{
  "n_layer": 14,
  "d_model": 224,
  "n_experts": 256,
  "experts_per_token": 8,
  "d_expert": 48,
  "d_shared_expert": 64,
  "activation": "clamped_swiglu",
  "moe_layers": [0, 1, 2, 3, 4, 5, 6, 7, 8, 9, 10, 11, 12, 13],
  "router_score": "softmax",
  "normalize_top_k": true,
  "routed_scale": 2.83,
  "balance_loss": 0.0142,
  "balance_bias": false,
  "init_std_router": 0.00972,
  "lr_router": 0.00167,
  "n_head": 4,
  "n_kv_head": 4,
  "head_dim": 64,
  "vocab_size": 8192,
  "norm": "rmsnorm",
  "norm_place": "pre",
  "norm_eps": 1e-05,
  "positions": "rope",
  "rope_base": 10000.0,
  "rope_fraction": 1.0,
  "qk_norm": true,
  "attn_scale": 0.196,
  "tie_embeddings": false,
  "parallel_block": false,
  "extras": ["capped logits"],
  "init": "normal",
  "init_std_qkv": 0.0342,
  "init_std_o": 0.0,
  "init_std_up": 0.0342,
  "init_std_down": 0.0,
  "init_mimetic": 0.7,
  "optimizer": "adam_atan2",
  "lr": 0.00173,
  "beta1": 0.9,
  "beta2": 0.99,
  "weight_decay": 0.05,
  "lr_head": 0.00958,
  "warmup_steps": 251,
  "schedule": "wsd",
  "decay_fraction": 0.897,
  "decay_shape": "linear",
  "final_lr_fraction": 0.05,
  "batch_tokens": 65536,
  "seq_len": 1024,
  "doc_mask": true,
  "train_tokens": 639400000,
  "steps": 9757,
  "dataset": "wikipedia_en"
}
Below are experts of layer 9 (counted from 0) of a mixture-of-experts language model. Rows are named router (the router's row for the expert), gate (a neuron's input weights, with its number), up (a neuron's input weights, with its number), down (a neuron's output weights, with its number) and show model dimensions 0-223. Each number is 128 + 32 x the weight over its row's rms, rounded and kept within 0 to 255. Numbers have three digits each.
Before each expert's rows: a language model's description of what the expert responds to. This comes from a sample of Wikipedia text that the model never trained on.

# expert 16
Middle pieces of longer words and names (com-merc-ially, Or-iss-a, exem-pl-ary), plus title words like Arch, Bishop, member, Court.
router:118135135098092142142155151130098183114063096108116139082098120052114113165168126094093160139140130160168118231125157110092039110110133088101096135152122112114103131144144115154083171084154116101128145150103160083106114077106165084145149139121082134112131094105185101119172152135156153124124146071177124149119132126136172159119091117155111107139131089137059105098114106136136113091128120158133183136133160156185157137109088143124126104079118149147143118044187095106110129106088082117108100155162113138129171133123153138142144119110048179142116136161208090106148144120071147112068164066084101099106121203110127139101062139115126096180203168091136193115132100109104081132057
gate1:142113061131157166140075135105140091096153162145187194152063118133150104130118137153125119121098078149095116094086126146119092133136149134151111194141163154102147119106107161133179104163165119121152097102113117126218097133042115097115146103162191139088146151140095171116168118184126109100061157085169146153135136107115096128133114129100134107182105096102117138174160137139091127075116115155087142085103112045100116161108134097154103166122160083156130132143101039084142109124120120149161062117108129087114180088089117096128082159110144125126106163115207096092164179149130097132101111110128100080084085062091116085118145161142122085157157156191145097105149183107167170124055
up1:144095118109129200105115099168114066075089129174138204131137103158114109159118125132152104124154132158160123109073108118089134135142117096130117104134171125120170130103113126102182141217138107119130107157156117071108116095098149104096151142119148161119129070128081087079167116070114122098181168151095172164081142106076126122060170146087118115141107121169095140160185107150107106112127140124118148122157086131097078178163153102112149149126183142184080143132107107117103120124080148106196101151144125105065178088116161164128136143077157100107043135161163138138161097107113097120102136157141108066053092064119168154175147084132090076090103144220156107112107148095157176118083
down1:141156139071161196109112116155157092207122069137081138134152125138165103156137186163116112151082069155079143093082145180114070110125176173133177143164156113137126079124109123139186117109100159103150083096095103054110153157115168162117136129180149087070135094156079090134107116145091141167149172142109086175163149163138112094100121122133137141154107172121148119176127096160146115098142142176087161133177113170132140122122185124115134164142106113170155218103111145163061134179117114151178128128157112127136155124093082071125072183107158094119106178139185110090107190153124163111096167133180148128140166082165125116043100120144149138168119164133153138132138135076131160104176
gate2:118127158138121101130106154107172066125118117127122148114113166191154122113127177155197167063145140139084185143163107184112155113111075142160122126145046124135159172109106107148163071160116161154121126059143120159095064126101132121116155078104107130169148127144140130159079060123104158150119122113180150111106152079086071107126105122098124154131155083132155112141139123137137159085133123148116103090165111105056132128111142150206186099066112169117184127124078148087133090091156087156098176109130110191216161104136146112153118103144119071097145116072125125149154161105104125151130120118168098126184026118134112144102124125159163126162153090132182090114093174106130182051129
up2:099099112116144092161138154098171090078109110151108173083098106166147131123158152149161182104171156109095159155144106172136175116071075114163098140110097137121119147147132083128146106161096123151142129094123134173085104075120136071093139145123061116178154101125162153137067115116133137186126096094167154104094163061083088138109069120166101135120132058141144032150148082113142171121084140135114125101157158136135145106101098110133145093066127140145191159099142136085169086086149075176096151135151072213194137101170169110169139082133084064132127080099162099122131137118104088143146108114169071130147066147130136140130124144177152109169125107140175106086086155092162151070138
down2:118112172098163128112116104083129146089116137132104197128155132143154080094139131104165146048187127106149093167093164127114204106128149162170121106098111207164101187108103119143108096124139092152162125139107139131085201120142126118114130100147114098085185182114162153163113096150197163158110154095171090142116164227063160098124088131166168148179183140112158185145116149157187134137087126130193146134087126157109144114203102169120153091115142116108099187135112142117129159123166106169146145205072119173113161087098144107130159106133163168174184073141167168140117128106117144076119106128159170134124100150161134202137107099146157167112106120131161131118101169098119114149128
gate3:130138139071128136183128152170118161101115114127161142115157166096130085114129147125037099130088175139081138141055070206153116180154143179090139146122145177123149163094102221193133125117096150118132114137148164066115088150120161095199114104161140096088102118067090103116124149104171129116183130176065118102115146100173136142181158133145187141112138111129089161171090134091108155149173151167146136068151152093135073125079184134064115172142124129178098105129109176122176148173103141214141096113104110117157127093156131157102132131105156159085113140114062162141098095160145079143162126136099156089114133159081138098127142133094101098133128092090094118082069104125141123113138
up3:139137142084137131172223168167113163137117101143151119188166149089144101109170104149145152158116156145125128122079079115152111178149086173092124113132111189106157160081126201106107117157133164166155074138140183107119088142114180105157075067106168106129152100114134116144126132129140113120167146159077088156129133156105171085181165112130208082192172099081100124130123124133128146125132127178141149128103132092155151145107155093075098157100124155172114126126138164116134158105125164195082087104115097046146126078110153134083135140093149141129152084038105144152084158109139078111119157155100125138089173119072174063148172104148155091157072153136085110134087106104203097126126
down3:166128070090176098084106074103139165098121135087133110101120099147130125111175131114092146121083190096144094084078102118179136212125161138140116062143129130117119132099100105158085170147122173104154050146149145134119191131093108109069157160128143126132164130163113132148119147128156138116185111131117133113117174108040128134081102156128204184144115092160146171097093147049124084115160133138132127150125101161081135150112175150142112133114122181134046091169155163136159102190068134148115067108143179114119138108125185113098161160085141107100078086091103163133142070175111124082154177078127128164146142166131123077131088135079123079162116145148077110089113137110148113159182
gate4:130175150111135106127149157110140046185143123161163061172123146122129119138141063167145118141136133167145127153121103131093161125127111139201143170146093140123098130097093183076141181206123156060123098121167158077119114134101093150139110078113088157192087141207057124172136141084142094187140110080160175146120140086143129098172098117087147146141103129082108127170141168109166146115167134163097115143077152132101088093125142183110165072124114157083104160143113126141110136136112130136136134140109136098164128130124110142095130155217095174177101166155069118095053097160135171175186120169128105160125105120078096117117134145170090070127120091123116179207135134093120137102087
up4:101161127081138135116129132132134122155148135125131121159114136175111120154132065137127131093133074081127149123132140129152119180139089141122129200143118165143107177152084114079116179161145107091142049138174145105119157145080088124147133112127098121118105156134115115145141159071136157173125105102179182178111158080135152064168126107052114090140145115067104134144099161084177103147106131156117159115113130140086035134140136163062147121141107174181106120137124115072065090108081148139063078184074135113162149098140189153089143101166103135178163142068089122068080118183121165184155098109069120129154109178084103165089154106199126070107154143140083184147106119134131114118117
down4:125203140099159091126090123154160064124114133080117172047138189112149175100189151185137093146107115129108162146179101161148096100120219168077093102130117087143141102093159122090153117143140130188120132130113185100118135135154129135173141162158064087131158126147110175103148073063152193082147052086143097155124158131176140149164112163130090122164134071075132141132143120082086194139135154119116166118114153148084187100112184176081112185087120117139147096149107104102153119109120124160161118122108110077153135142158158135112122100129114125181170160127127161135105127132186137163100140178197138146069116103154111081119147112139132113192146102099133114164156150126103088186154
gate5:125125098110109106114120067140117108109147134070144170137118138132106108074136123106127097128167072186132098168109135180148129084136091179168127101118143145150137110069074192160176095170128138138114151164132141052102056127146146178127138080080111116171113097174122160129157098121223139135114126122056134059113066156157146071148119153110093079158092134096129098107193143161107121129142126133119076180111126092131077114179149120087137130214132117171090143156162156097106146084140168049158073167107113147146116149157128106171132117134107127101150099086130077084132072094159080127127130135095187115150100076097136185119081121117144132106161124132104105139169192156096157143156
up5:104151118113118099142118070166147186109150140063128142091058133156089080105171150093096121148190084162167072184128142178129087117099124138131122160107116115104086140091091133135096090152107128103133169151086147082110116111165161132177134110098053084116137081121172120104137142138198201140118090104089110113099107129123159096166113146126095077137140126129104108116194118152107151091097125128129164173130111117145070130120117108077161097174118168175065148137138144149081158062117143081123078174122077139143123104158144152109126110116096150094115156089124064071147076116097122187076168142112142120143101078099153153113081190122142073096143107159108112117143152104073061211096
down5:120123160115080142127181084116123108119148067098120117119103147062131075112171061191168092088166101174175131118136089104091142141110097142140116103160110124086121098097126055064172091185083137072142112133188131107137082170135191109093126139161167117121122112120148135148113130115168088150126100187091052117111117134189056065182133144126136154093116141136112117186117166130078115124099113152170109092159106171138176113109112115134114099145145044151091136135094135122176139142093125183155070099111135144123106104133108128163167124105112144136105120100162155145184105122197156133102104161079111118124145123141149170136100104169113149089171080107155078193129129085149154155221
gate6:134140117173122188130125093100126119148090126167153096127193066075157082144107166131083143140177083150129133185147102130137125115109147176147147134168156145133074122083097171098155079169131105126104120084096067122119100089133149121158164124080197156120078150137118125162064161159156119125073158124150197123075162167100124084143130104148109107178165104129114087150159084114125144044140155157083109181093110091081062110079102148092133116118131104169141104153096127105178093100101143159110151076076145158090149100070111109109072149211167129105099107169141124100137084126090158140129123108139096144115153145103070090073186132132131086180120064112124151107131088093144139093087
up6:113130091151108190119133100096113128107102099127141134089149095108122087170098107118125196131159081149165107202127152138171112128095140165131115150141154179086073148145087142147137135152091064111100090136092121099162139102141163121126132167095139163123079159094156086102108175128152137108100168125150161131073152150124153101100128110178099066160196091120102130122195085129165140080132148094102147159138196097117070108119109092094128122154133079169103123147078086108185054109130161174093116068102141096091134067129100141081123147180083157092079113204152150067176093096085122112161160129152120085101168126128090107079182157109097122205144122081139128093111089115082124123093
down6:119126184152140130106157154110155113136189077141145117111115152070145180167056109139099122130073148141091052141126213076174173106114128163132100134171133138097128176161138172075073113162136111062106140089097150084134089135125131139097149191104126137212154145136168195139120133081188173085086101109143129173141126121129099102232102126110097179131123164091117167134105105096106132139153158124110166145115104157098140105114091205127176083115128100150111058079151119142121135111139056131120141166127178144159123095127144098099132095149108174118165113137060154111071092132108165102096079101111104123098110126087132099112162113111130092184175090110117127129117097114135140172169
gate7:139146146145136132122124126113156165088094143088104133167130120153147143126088195121109092134152102091127182176120092121130113123076114148072088100175129074162148160145173140077182153108188122176134075141093084169154130160097124125136133115161064125167065165148101124126082131176141119188129159147155145089116115138105115114114084098073127141140123155074124110123097183185129107105141145171157106116167063125114083103168067162168125090105129115069075161066069067109135138086127127190106160180112163127138092149148095184118147094103152115180084187116090102088116136115090131068150140121153070088158092149174093151106110097163165194139145080151086137104116154139194154124112
up7:132130068118168158095152118112140145150124152073091140155101124106111118112103132155109138158124124113138123162174070137124149162097123085047091100139145110088152122163169106104187116122159137143147106184111179152135150126050177091145146104158085099199085131143102085103143217166146140166107123077125191081126118101182139113096109143068115127143151169105102143111081110186162108138143154206170133134156076117137129138187087134148193121131068109097049107058092130129126137080127105116135178168096179109119153134112115178146124103084122137178095146131118103073105101128106151116135150178136093143140139155165084173038122081171120156115128159176102145113148149131163172086141
down7:090149127116116137121114125147070123112184128100087126065099177103173119147081110085128101178113100139194172136159137149176176167173123151093112143119164127145108172156094175147071151133168142118105080111114109111084175146121085115105150161126143118086115133078168079070087107162121119055089155162099177148148187111166166111135185164113116079127107122042096173126122180100175168158147129128116145090092189172163134136074136140086129136192173126151140126148144082177130125178159126114148126105100074162122047118150157093132130152169075202123162134147123074127136119089073176150160088113139127181159128141095133122138155153156123092116119125105100101120130124107191115148066
gate8:129147180099197133155115074086133147118148097118123091084073176143092172112159133123131124142159148150116154121136090154091151165136130120108158153092085160171166140069090132122137110144177171135133101082151103155103101136067105147138099159075109087147106150142113181114086148112127135071147141152132133073170126094166135153118116178118133189124109168147184188073125234150088159202144164070191100130091165142122080181096162130153124147141088083132134135107160139136084173146149126150099086163058133139082137140169127144146144116116133160152132110116113109119092117143056178118102092121154168104144095143159143132134152160128133221032162142128115118115155139158171168174084
up8:096112176093160168163110147118135157128124073134097061070092155083134181124177125112103140150151135113125130157135106133063113174142171141135133157106102165144129102128153138129126132148132142122116114075109108130082103115095119142098157142088093118169095135124133129124104176109132110045106175114093109139180129101186167152141123191145142129135132156161174115094136203143104186184129178061155113140067150130104086163099133109096182154129096097141157130131179136185114185138165109115058088158120110162063162176153145155130146105114084180155132090135115072137085147138085187154098100126157112056149103134145172141060129127135146208091197140126116122090150148130206145126059
down8:122136104104157146107186145101104143159134133105110096135106080162155104129142165124165121161143211136138177095156124121188104188123175148079159144078120145133118109118130212118097188152092146143168137156123098143088140133134147138123135161102154119157135166125168184085100151089202094166112132109135114072172113104158143156066111129116132118120133157115183160160184167100086119099148155148167155151145185167176083162101145124119070143104116129099099093110132114097160145123206082131101054127069052181125108140118153107124145137158137071151106143107119156195158105119140192155123152127108141166163061145166148152088210163149152136106176129183101119169175094120182088127132
gate9:139162194102115116177166113147114168096124141138111146079120157069103111140104117078176150196109145141166154136090143144064140115091081100152160082112059177144144138137143136135180155140096053146146083096122172091176137102084162108107061150086119111149130094175087114102119167162166115125161164054086149178169161134160157096092134187147183069136142107126126189156207184135127163187140110120128155172102099138179128055138096111160072105157090163158122100103095142113099156171158128119140125110133105128179097118121119134148175195098137118112076111122118143110110109125108090110139186115126153153160127143147171128146108150144108165101220162168122169099114123158110154132134
up9:098102177184174114134096116131051126154140108109092147096133088165104077116148149141152123097110157111149132146127124118123138117073074090151123109169117161147096149177138115108126124148125123162150119128169161195229114111140174123093105104122112181109059168119139199135074111102125132097113166113156141105056143137128073105099141093149123125143130066055128081142152099160120100127156168213165124132173089129121205163138106208099076103093152111127145207158103088107132122146166149132115145131106125167121114140134158134096103094171119111128124108142108175069126089137079069070123091053108091125162093156117100084143098099056182123106088119163131129092110108150103119107117
down9:139083117137168118113159117168106140120147121121103130107120118213090131125091150111170131155105137098126089073155101175102116056106116164139078075108142084111115104105099090126178126045113116146109054120131155114101137100114159204131134129107160123125165107083114051100141090158198088160094152147151158132154147097228134120095127145131134129113080114054166222167131115106148163104071148085120153148167154169108144138114141125121097123138166145147100130194170125171103108112128163158134128100181159146077191112164177072128137084106140153099131172131106076115111123058171095146154139149159142137170129144138169122144084108083139154064155128159143136112135098121160196092148
gate10:226104185202120151144077078194164124072130140105176101165134179157105127109099142072155102127136115095147124112104106163084099162153074153137141098109116117148160135112086088138222082176156123138148101147080174098143110137189147161087147108120086177104103088115122144128093050096125125135125120159137126153150148097146124114061106112087088056107142175125081137170127143130119136083160114092096112090117113159134187129137131142141118097116160176112103076103081136080171116113173134154100127136092120124094126162108142124116160172084118151055124106105101141156147139083079079144044169080154130117091061135098132118140137151159063088071169111107142100109136133135138144121125
up10:204110157199122169148125101191148087084110090117159141150150127142127111128120133074097132123116131068148140094094101148114110110104096111119127099134134169122095152151098117110209145165137116136086105152078159080094155088116173099102158124114068151085101076066108142115138088097139115098158101099152141174152165122152152129037128131085113068134106167160082177147102192156136150118185137076118133089099104157121156156108136133136117089104167152098095097133140136097190103097158148153098139143077094129131181140093117105159154149054164127065095055124113176155129174108089109190095167093149171111089056127118138161119180133139104068061148121117109115081124118159164166134140
down10:092174133139119133186115168157077111073083194080098125104155144140154218159094106110163155130105080079204131110117083116121102135113087139152168122153145181132159124140101154152135094140102131094096117186132172131093169089085187157120091101088088063138124100092147127100091107150145111138154126164144090106072177145107143139157196131063143150143095136070114108128091100091071070125158109078132142157088124157109115111189175176148137112103165164145111086113137150129163098135130117079146097177093121107112163151098051119143194137109118062131149120154126097110161113104105171200081137090139135128126174117113166195166137072129130144074129164157113175111119099138122157125130
gate11:147143091101101110182058114169112103153152138158129094192163149099096128095182114101150144146101139114129141155139050114051103128130180112136136098127143120149174131137074111158185166169155164057142162122111118113125102090188119113108133120120099139143090139088135116143118115175115161102165095063125160085167104055105134136062135079090146134069139171134138152162155173102119080158203164131147106112140097139106097084128157132161135084124091137112170130108120183125180106158132096126197167127123125197196104119143169085114156141168120115139081130105124140132145127152105100133157161092186118136119142155079131145106065159185091148143154101089069109058158190130074143179108
up11:111128094107143141201094129171090090188151138154150137217141138115089118108154100124114146173145138114124121138150083093057103120146142120173149083153148143188127131135098104136169169157149155042131158106094141119097113119131109145134113120127124133083137098106121103144141128141132186103128115064089140132194131048130165109102101062090167174091127144131140167167133127106090099178169163123130142106115099142124072116135159081156152142089134184163183101083117178133162121148112099112175139172156119141167175157125185094104127149179086146156100103089111153105148145127079114118180215112132095124066115161116114133109089159206067075150159098153102108052177139117089134157081
down11:127168136113134111169145105095135197085104201104115084169167143100150085146110143147147130149088105088192114153071167113106071130148138127143098095128104144071133053147111145158156101100136139125055124093116120152086125107130136135161161155127122145126091085151124158165153199169147105077085118102104119137119148107120083151076145176082156101109081099082143121134134188081097090188141114082090136108081171149103126075172099129142111214104145071119170131096152133157080075150150118074112155132097186152126059130092081128132187180140126181151136118071138144096146084170101108181106101154125149145120148183150190148117122108131077131063118096099115174139141141122117124148084
gate12:159101124132122107105125139093126093145118122146152095136087131108114072094112089183084111163135120132158120130132063124118141114085103077083186092116158116123101153138146131108151158112136193173071175149150110193195126154115122115172096140144119109133146153186114093147081050186168099132086222091125159132075095108157104106104164123177153131158191111131125160148216101141174129161140156187135118129118086112161190166097176162123167145072146131128129175121124105137101174209121166148169123146166149105119194162132120103128087185147146191096110074118135138085111187111151157112152114155117148166121134159121083153117203145122197142103119154093147126115152107154104150146155
up12:154128123103111130179142150179111121091161107151142122094071150105136136098113099177078169164153149101156144147123086185126100114113098060088178163117173140093085125105122119131162175142130190135084133151095127172140086153095171104153089147153110082156103170165106078090090057169157081133087207103135126150116113148135167127072165143157147106157171096170135177161190138163178149130148143099126120114138164142156152176122098131106193132088168210132149147113141145125119156193136134116187116121143156091105174156156153137119141165097120206082129108089185147139100151093081174124163121136139123141075158130128143147087178178114160171112181102087177162117195099135098136107093
down12:156126155102163082068115137099142157146153142115077145122154129119124127117141053154134143129163212160151152140155106140110137107084205165076101144135126106046096112137097118070140089126131147135093150073123125185148086122113089189184183081198155149104170160109138118135164103067115118159124087126131144131126116148112096118154141152131099144067098143127134182133108199113161121165115115099154137072130127078149139123115085120126182127113082071078168084188178137176109148142146105161151124112134145163135184137170100046103090190096134120119131061147102151093114145172138058121072138153140181156080140119071138174156114123089118175118156094144120102093115109081124120146099
gate13:179106110158092162112129094161093152136128094078142102172125140103093087131118152153102141188136139165131155146130106119156114123102160144118129124223149185090115103078150083143178098147191170160101078133099172137129109142160142119195135113139147137185091161096077164129120143114125142111158136122151135144168106113147143146103139110174133146132106137162085111110079129134106117121123107080154129149145159127203107124087223130154115135146147076199111174060060178136117149158061117144163164104101159081167050096123129107067108161138047158122030116119148119106123083163180154160147127179183096140113161176124122115099128139129154096152121110154100162118181136147086153091154
up13:115181061186118115081118117108155126099108153121172105100096169151113106147096143099182129121186145143210182138101084114131137153078092129071125093135089102165122163135127151112135096168166144137113110105086107128102151133109104180111103108110067123165051068086128193116128096128147204092109106129053081114106158106154111090167133207146132169130128138082101115092167126175113146144130135078175118108110140154155110117093140161109169124154148159183139144138087158180154176103119180166152162175128123219076143134226087114116100063123100140158103120159140164106165166099107127132137152082152099125136112161100094159112147121107113133084069167135094093110128139097132118110126
down13:156157093083127042127121171086107131114123108160134138145148077094097090113080167185118159136109196145102131146139128121119121159099176185083126123136122100111135164150096153153048151141129111146113116121062125116151146127144107140186134105117153105155130167101076068096176154077119142085114084137113091145105160227163106163125081146212129155152163124102093115083104167129138142146163181202144135072087128078127122100072226160130107152165136145186177097165141114126091130145140132119124136116117143185175143153082163122105085145058136128136169128078120172126104163152137195138156151121147109187155117139093139135129121124157124126122157157056074116143156102128167130096112
gate14:116111099141086176159163137075058147099163138183164155138138078149163081109206153088132133137181159117088130097096085155136113131118083068174141104101103093166118148121136148096139167159130075116147106079116113171083094085168153143112139151118113152132148097183147114204185194115078141145155118159104158110128130053161101163079114126141122170176141088106155076151120135121122131141142192199143114139172103145131174149098126076179161105178092104162141143177064108158103185117106165111112121092127115191146081126127143119111173152119129085119100220092129119123111128139156074121163146137106144111142096079087127143073130150164159064098142131151126105125092162133186120095124
up14:113134108136097152128163114120088170066139131154126143096129046114153129100202178128137143132120144135085127108121116159146109119078125069104123140104155080141107145157163099107126132113139126124154138114142124173083115077142134116091134158167126121137148119128154141172149196050104177150146108173115146092174149039105124199070085133135142170170127039082166068174145148125170115163142168150174110102197132190157166162080159096180114089146094087204160157126092119089170116102125122136079115108144100158126107110123157097134160103101107108172085157137106113088083138188117094133194119140112118125105111094131098107045099122167120082142115117148163100101092174148167095089107
down14:085088142152066119135171149089153074120136111160092138112106153111092145134165147126114072164162107104123165153166170136123151118116084203174120108121200148118090162103136113151093069118118112150156121118172133110146133083109146158134074087149084112095201118182175156132141106169129180102098100142095150134101134184180025122146172153137108079147147094163161118115110097076112153113089151132127089085121117143107128149030108131167134136136094120190078089130085060151140120097128140091092145166080188111104134091122160076112197092111093145123149144145091160110062126158099113144098085110140083102161149146183129127118149101118197134161126098128147092172120109081131103088147
gate15:200167154113125171126110154065074144199112124135099164128102072125110050134192169135087093156138106111197131131068069159123129131083114148121119144185166152145163169133195109120174103117158118118188151113120107151191132139102162133114113128074143151131106142138137081146114129096172169134094149134103090142175091095123119130136174105112177192162130117138117103158143117204151140125107147121158106117152155116118146091154149143133109072078088177093111146164131140132105133180162136140164102071107107154084120169125146101134165165179150170145122176174120084113116156184178150047182165128105185123158111111069087156104098091074165142123054104082148129152165150134143133127131
up15:159138186115082165138160178125113129195114146137137121067122078123140118144149173105053156124167138155198124148122105183118126129108167171119093140178160140096124128108127099131173160074181145140206098088092127139152123149129157110097122154129120149157150106129123100159150156082091159169086145085066107159134135064130152086142180126116126121127112083131083109180073144176154128135114124116093064098143193192124190093149141143150101072099083207135102121192128142114097124155152161200169091090118079205104130149143193125107155149131105172099138146151120094123095102152167160129176124138092143106140166146154115167062116093115168121149119101112176177159123110155122125108070
down15:141128081133160122148125169124165158156113103197092181127155150147142170184098125174091112147116123143117150136141136217117140038128127214124103133158125153107094080131172117140081124142091121138092156087090109127110178163149120150132115152053140127117123143135127123125130084148129111058130062123116111125156120103104080143142181145149108083082136135109132046139148159133155172126120099156120159152131122102106136167190133159129114134163197097160195125132160139147131120128140152102176097118084190114186118123109063144147029158089102111122074101136166187087129122160163104120071166135162168175152110127157161106134099196189113075155102166101147083136176121113132126094175
gate16:145159168165149135171105133075154124140102105100173143188145156118109141117163103147168081100090093145133145179158068125143119118100200132156147137133117107162191175133116139131130051174201122125109161177111162149131098145151143185176123081125181130094117117130168159223152055095147154122141074124167138106090101134169159104089143116099125148159177133094078151134183072137081109093132123146156119148104149130165123164142194092173171163068113116111121151141117092103123164185095121133119153136154131110138134181120159151109065133190149147086194150068130112158143114156177107089141115109151109160113149161075087081087174119116150117127177144139070160161198114126116115128099
up16:190119122169127117153117133137131146145161104098180138172132136118124170116137135120119092111066109146147122184156115119120089171100102196118161135089122102075193148111145180154161066165126099115102131161131149111105133182122151197103144113155207128152075102092142150189093107097088192130091145095149153128163087166166137151129194112088119113140121159122097142127139086156113085080136083120153090152107129155109082196135178085140122192140131097093131146182149098079138158184185109079147138149122102098178124135117176160131127123130135093090164167084153122120137077094093111122156099089147078162093111089069118138076147121115126135120132118119123174211221147145045152113137
down16:155143106138089121145117101137130110066100169076169100210125115164105152178154090161097114130121190189119112192123115121108123153108123110125142102134126120121114136198157151115079067095130109120091112147062182138073167119142133180111145123129105101147103055084151110176109138171108105122082111139110127118137098143110068116158180110149077129065147115100094139147134181162119141100061110163094112111076108127100156076128095124069151131144199073086176089164128097132116186162106112160152169181097104127151091128183113115140108126152147118161126146088166072099119142106115131126161096176146140146191097088080148130093143095099109182122123095124113098172201126117039085144138
gate17:117155092092137085099094080138161158119151111129152105176152167102095127124186126126093120089102119118135149119108180165161085124145085117094120130112175166131156175098088137150158097139092106204143116145085146096162110146129171119137188097060125120119103134136097131141153097141160122098042104081150152142174137109154134087187158116161158086123203150122120176082053153123162188191118128147163145126169091067119116131137139073133093124134149132080171084110090099157079125130097102102112132086106141131176177123123198131146150138128083117118149147097120118099192084169132138111133135151156088120149097122063112106159113064121088126046129137161186076155128118081079169073067
up17:093157116099152101114131075143189145113126103137122161172134168123133143133157152129104136123102140091175161143114177170159051119102065118085120101127199127138147151105132121152181137115078112197125132149090122103152138166110192142126163121079090140127120116117095098128168144126153127097078141094101161126184145141131134088147135085137165094114173129112138190097068152127150146248106136110149141130222086086106103139156133064153108122178139134109151046106062085143101122116138136097109132072111124148146145111138180098125146096112105078137132161127134102095177090146103098130133147139187087109146088128090096125152091054141076127060143116170157089121088118063060149122093
down17:092115132145180166087128086132096128170154116109084085121158150109127105170084116150130144107141151113086127103167134150047090142123143065110129119150174116120073113156113101102111129151110123166140120101065159104102175109131112113148141119126082152088126133144133086166087146171113151156129114121100117125162166116149109094209106199113144092097160170149093167155119109148156168106133154111074116148120104110150151076121130099122157078149147150126227175099071185116099116070188092148077186127189162181113135091078099095136108088142097147126170152164060187164162120202121151111123083137121174141197163123142114140093137148153116066121072117158174213144103137136111130100120
gate18:155143163118123132111090174132133125138118072090133138147117162118090107117120079123084117113135162096090202073157083166139124108160137134091139092108193164160106104148112148148145145146119141133144127092113155139117122175125082082109066153178158165099128131205112119124119151074183205164109141155086095063158096105141168111115099080147146144084110180125130197175155158181127131108135166134150126138124153120111153103131167089113149144141054129165138068112088114099155105122182167099156130134133181129129127139188108119156053146146106128086155108167150137097103117095154123056103133174086170156160145173113096104057086167149070163143158089116049162083183141158132176167094
up18:155153169121098157145073168186096142092096085115120133126122127070122137122157077151115108111105190120105169158162110172116107130145168168123109122104139154090093099141109147153146127109096120157142146096129146116112110115178103040131093173178133156098129122139137159112116186061145180183069131146131100061121151139147193090102080147156116147053085132098156154162117148177130145092168169125131135126120172180156156137142158101098106143137095123155116092090134097055179146144158179114158125156108126119116159134190118125147099111131066112095100113169129133117112105125093092106080140150080139115144213166146129158086066156164022135117141102102053162073158113147093134169074
down18:154121163136138091083109120093175181142110140136129147178115163072129138131127111108172158074174174144105097097137138143100152116041148123120182187157154091135122073115068098144122144150096108151121128148121122135127115165114114086107179152137128144124124173152174137125131149111153050131078085126111117089119124125078086142100125125100166066089100147155102129186142188172158065190178150212167117120060125092142138147141130154137128091095098107140114190105119173140096098162147125109177136090094160127120112068070062103112102087164132145128176134130205154132136210121163129103145110197131077169110139159068097099100099162125142161119130129125192136131101081166147162144102
gate19:156144139163056118086170111157069129088162160117154100123144140095150181100078058193128131124100182140155151106112130150174176114126118164122134128084136133129124151130124158121163054157181152152116059156104145104181076137113144154199097144105118185154101125115110133167147084145115100074119180136134137149151155149172119135116129121161136104137100095127143127061120091199112118100189140165167148166139097109125123097109073189185137141124095208140053114135079138079066145092173178160119141083140150134163125160192165146138108149142109118108092148161140109159144115111121066146160107140138111117088143206075153100107130086121145158144091121158176076167135137122176161076132
up19:181167094097068157060138116126106155137122109150212127085124076108148186130089075176197146123156165164186099126125105157119193134075096110094113125084116170104075133107130164132147116157175072103133082148103128097162135136112162081085117156110148124134136096034097149141162139157133133099109206065124118107111170156177133094123111127155127094134156111104099110080132097226127142124131136149136111119134144145124086123158076131150140115084126148128078107106156129072098168080112167211103100110129099123131095066143154153185125126190123143130120107162147090115176114140128043142131156092128105095074136152082160144129159081138107190117165173133139119158160138158117138131132
down19:052091161140179089055132121092086162153124059122149122188112155060061150065155155114132144137168118124158137115156098147158148093147135168201085145128169128108087145130095160111160123127137200165132111110125152168051129132119149104152126116118064145106161114074060146150128154139127107118147154210152116126142152130088177122148089089139062090157113139168174155138109124102136122153151085100164119146126087106131126087123108147107184189173119143129161178083141104139139123088115167145108100098129132138142149181107159134118149165092116168123208115108144131110113144067105129124127184099180128165145194143144155084125074140154179122184102124174171138149142066132179144148087
gate20:107167143098145157089125137152160133084065122125146088135145132174143089119173088067093098080084110174132125179080179134202078119112138116114147069191116073121110141122072118045157093149172130117177124148150087120124105152074173106151099091084166087107098098136094143134139111136120097095138184151057161129142069141086143145069160146183111131068116095137096176135119191134093128116108144057130156108106122106128072186153184149160186147088116096041099123166170128172152158129127138122182155124083133160119129114116154089119160121124190120087104134112133102152128124173107153133175126091188090182142128150076139151144172110121138122133130106112114132092118143139142148179100
up20:107141157077159152077150146187110115101104104117128097132129134080141115152125097072125157134099120186152112208120141173094080101096092146068138104156106097112113144150087056135177107160123138149161131138120134115151150127100170090123105134112098122150098070117123147141173156106158111087097158153114156170115131133120140120117199153197085138098093042164084088083108209137112143107123167089122117085110127144116081154129137111161136123100161131102086150133158147158132191152074140132185126111091118152106151081092189139122206119103146103128119153171167124109139079184047160156131125099169109158097111156059148211138169090153075146121107094116103180132092165156075164112105
down20:145160077106167161122130114167181169110131091121065120105144093172117153168158071114095103085128119084114144087176149066176178115082144120146134154137110086127062086140136160091107137093164103086137087078083211172087110139122107180166127129093127160144113115104130150213127157155177106073092138134161139085095166105114126117130122123200104096073106100130110196110153142160137165093128085179135136134168115113103126177069113151133170160191105075137158096144160105144096136170145166113149133134106100143149054124066173114146090119144156156114069161131152136202086104095076149106136131104151092153139148093119098131109149134110126076104063094092120137136131172146147108101174